Weights of a small mixture-of-experts language model, trained from scratch on English Wikipedia: 10 layers, 18.2M parameters.
Below are experts of layer 2 (counted from 0) of a mixture-of-experts language model. Rows are named router (the router's row for the expert) and show model dimensions 0-159. Each number is 500 + 50 x the weight over its row's rms, rounded and kept within 0 to 999. Numbers have three digits each.
After each expert's rows: a language model's description of what the expert responds to. This comes from a sample of Wikipedia text that the model never trained on.

# expert 2
router:505438420554457478482535519519420464454395441537496515484443540469524429528568577559511517433534482438467548434408454458537535554454543437530432496465482415441618503588524526510544475457439410466546441387536479525524596457577505518462539557538454522500508563424453546451431437417585459495535569522537528541458568535580495450623525495493433496471630468476541623504509445524572529486472472546500518464482486536510542469528525526518508548408479509563469546509525475589485486506469553
Description: Short opening pieces of ordinary words split by the tokenizer, often after commas or sentence starts, such as n(amely), se(e), B(etween), M(ilitary).

# expert 29
router:550384512499441499469494443556485519481437501527509538582541566479457464408524517450509499491553524466432540501442512496490497468547552476572440476431503465519502570527509572461572496502449467445405496418516454505429459501491582465499420485486475578426407499464430536474440416443555506585543509544485477555400544536518503427527485484471503512414433490508577480574478498532643474465434569506485495484341496419438585551498481512572484552464466499491493463615396460533494495558418558
Description: Word-final pieces like -or, -ent, -ional, -ation in biographical openings and infobox labels, as in director, student, Personal information.

# expert 30
router:467448502547465550508579453514465489427436498582488556532568465387498467529505539586422591543552503473479533428526474448513524514413451483539408467453507470486503547479557495538503479428472387490547378517520427478508500439584511514464543557517475522496469580409458554481419485531592397540477523606528405443472443545489502432569481467434446421511576460482505540548514433480523511475467480510523479551460469474485556575523477587548477500360476477557455576587445447542485487502464564
Description: The space token before a year in dates, as in November 19, 2016 or 7 August 1936, plus scattered mid-word pieces.

# expert 49
router:509427465584458493488539416520527461439528527612479439509460491504501476566521549471531521429451486507465580472484454529483466529516616417580469460448482463455472523496496495516516399441521366462453586474497474505597583442462522594465469515558429514471422522505451515491468437422535434452472607633457561489460425540538555454580438487436433498509537520527411592511425445534506451495559538520539521464431509507490514470511427499489458553492498524548447558470509452462609487518391535
Description: Connective words like that, which, but, who, when, the ough piece in though and sought, plus sentence-final periods and possessive apostrophes.

# expert 50
router:499425435650434455534539462520495488489497512569511479520462437418500433511510473538441524517475525451447491472592592416486556564531574474499548472396578528493471444537529512510484486444528516528493519563436487451492577488493524480485546567544455493545486544453381535542439403485554421459506514574586497491442522468525455363506558461491378523442575468472491544522426480556525440539434551536482576474465558587441507488489409581497457526438470461515479573563481456580477465571444524
Description: Periods and closing punctuation ending sentences or headings, often after dates, places or numbers, and decimal points in figures.

# expert 13
router:466355411514432524530546455474473457460410498494507529506509563444509488521506540564464514407468466465520473410508516439485557473484551512506471462464495477548543518555547477482438440455506436544451523465489455486547504446528483439487462591509430489475501498410467562578416477613633377531497548489497531547571541502506468386435440483441384477400550484456446559550475426602538493540516457515461422518472422488438603480499473545466508614509452512532520514537464448490539549516435500
Description: Word-ending pieces that finish nouns and names, such as -inal in Cardinal and Semifinal, -ents, -ank, -oard, plus words like National and University.

# expert 44
router:566407414498438500518543481600466542507474476517530488509453449441582436506535538505519511398571507493405524492482577502502520495479492491544404538494514486476496527522482533533484467424469402497490508506539443433550524461487520517471556612464468559449421547425453542517501415454519450403545546509563566421393407563532504444503504460492414414452519466513410498596481421519555501555449576492522499453474510471419626557583492476540510494413420467438463527559393469484527495559483540
Description: Pronouns he, it, she, they, This and relatives which, that as clause subjects, plus noun-ending pieces like -ity, -ment, -ion.

# expert 15
router:533446469532418520476481451489410562526476487454530489490552498490504443594486549567529423454469543445481442452508551528499538499454529489534514503454501423517484510499499583529456446459560405472527461431452409506528595533473564543468534505406417496507473488421522654569385443520509475490452528585529505473486441613575500396517425477457431450339552484516525513473514484544486405515461477529525445415453465480502480512529497478502506509503414514563481564531440382483503496523384521
Description: Opening parentheses after names or titles, plus braces and carets in math markup and capital initials, such as Love Birds (1996), \mathcal{.

# expert 23
router:486474393549436485373501407498491421454445498595558524565461553508494439538520563550512493474539537471426553474455452524503463484456533476493492473473526396499538529534532518456561486515408493402472440450465453490508531433502501555465444528526519578501466537398418535444476469419535474581568487582526530561409493532489491499552513504483447461467453514523527598524515427483668487521386546582484553406435495499441538534488503547547509570453477508521413467568469460531571451556449555
Description: Lowercase first pieces of common words after a, an, hyphen or bracket, such as m in admiral, member, l in launched, spec.

# expert 35
router:531423539604473552534574567519516534541445525533539560542530493403529434483534459507472496486569527502438509400563567498487519490409633502519538458431497530487477537521536522478565447456508413534510501462462496456522536450501584515408544483473439541448469562431489530539485419496608397509450552544494475476537512487454508393563491534442426485537512443474538493600534405651533447495512607569514452486409511499533544444484458522485483535434476535468536586545439405495534483559462530
Description: Suffixes ending nationality, field or category words, such as -ite, -ary, -ian, -ology, -ae, as in Website, Military, Theraphosidae.

# expert 48
router:482474442548440477443524468497506507408417480508488497528515494467549452569452590492548495445496493479416522494543529487559457515454572464508494477508500403540443464561524584457564539510529374448514484505537502543475609399568561551452479492508415490509382529503495640498401433446556407500497516549473511492459579508480460504479465418432427537430499553477507540527537456540562475538528605572479490513473520537452509483600383481519494503580497563484442529567476443537520453553381563
Description: The word in or In, and word-start pieces con, per, ex, plus et as in n-et-work, s-et.

# expert 36
router:498419480479499457394612474548468526525405456572535540526482496439524464507588492533526510434598447522386511396576495481522463472493513518485476522495532476425496406523458601535484502454489454429480455514538405455551539503513500544433484510490503597483424500420472538647510433445544454539506571537464545419457535481477472448502496481439488475401498500476559533595453453517573497491473568497606466422387507476434492406504497535498419518492420511468474526494443460455561457538441553
Description: Nouns and adjectives right after the, such as same, first, other, time, rank, history, often followed by of.

# expert 39
router:521439437564478469437468532603414497508438400509524499494529492447478473584533431528480470487541563493485431447460505578535492557424537468545458452423630497476576538494519522463537480513508491510531595532511408456499516457561567542475457513499458542525412612449466560475489385454499469523551503562519543479454476557519539424546432427485519446464478519526431572609400511587622460490477556514486459420430462478430531530568501529512433513474533511619471543543457440503549456525455485
Description: First token after wiki headings or line breaks, and digits of dates, percentages and table values, such as 2022 after a heading, See also.

# expert 14
router:570396467664494458448502509518471473491448492559497507529507492472524447508466539524480484465466513445437567457416486456553558593430483530590516449494490396490535474555507461540534449485504420438459540433529417497519584489549596485488516556444412446459413527425421589456449434427494444495543451554546472469453468508499467462469396516490370474460543448497424544493422484521585520532504476447576421516465439486475535551496466501504570527458389474560467546552490450504544423534472500
Description: Hyphens joining compound words (Year-end, red-brick, Jean-Baptiste), en dashes, slashes, and short syllables inside names or citations like P.2d.

# expert 26
router:469431452559513473543531484488426494417459564501519477465487555420482377475533561541384481531560483391398539491455534466600590577451466431494513429480513479425523502483560496499521480464500479497526493456454412520498485539473565524413536488537526521437476534423490579497434512536605515495446562576485469506452444489507514448559504524453402414417526525489488536611508458567599484516491522463611430463450488502431514544558459522442464505486480512608478580575514417514529491571433497
Description: Colons after field labels in bulleted data lists (Species:, District:, Successor:), plus spaced symbols like +, /, –, & and digits in ranges.

# expert 19
router:511392533642486471460605457540437457524463624552477556463560440422500499624517451521539545539499525463470512495544568450524505523484556483560502440442518451489509517474544506462643421512474352499551481487475491505490531428591557507501505478474446507474486546475411528551471504522550505509498536506589537406521482502515574412514516501394480454415552474520475541497531453538552551493489505482513502490457529507534538492569502548504396549451441533578496486615414503555454497579440579
Description: Ordinal th after numbers (16th century, 15th Earl), th in date of birth, and years or the following in, e.g. in 1954.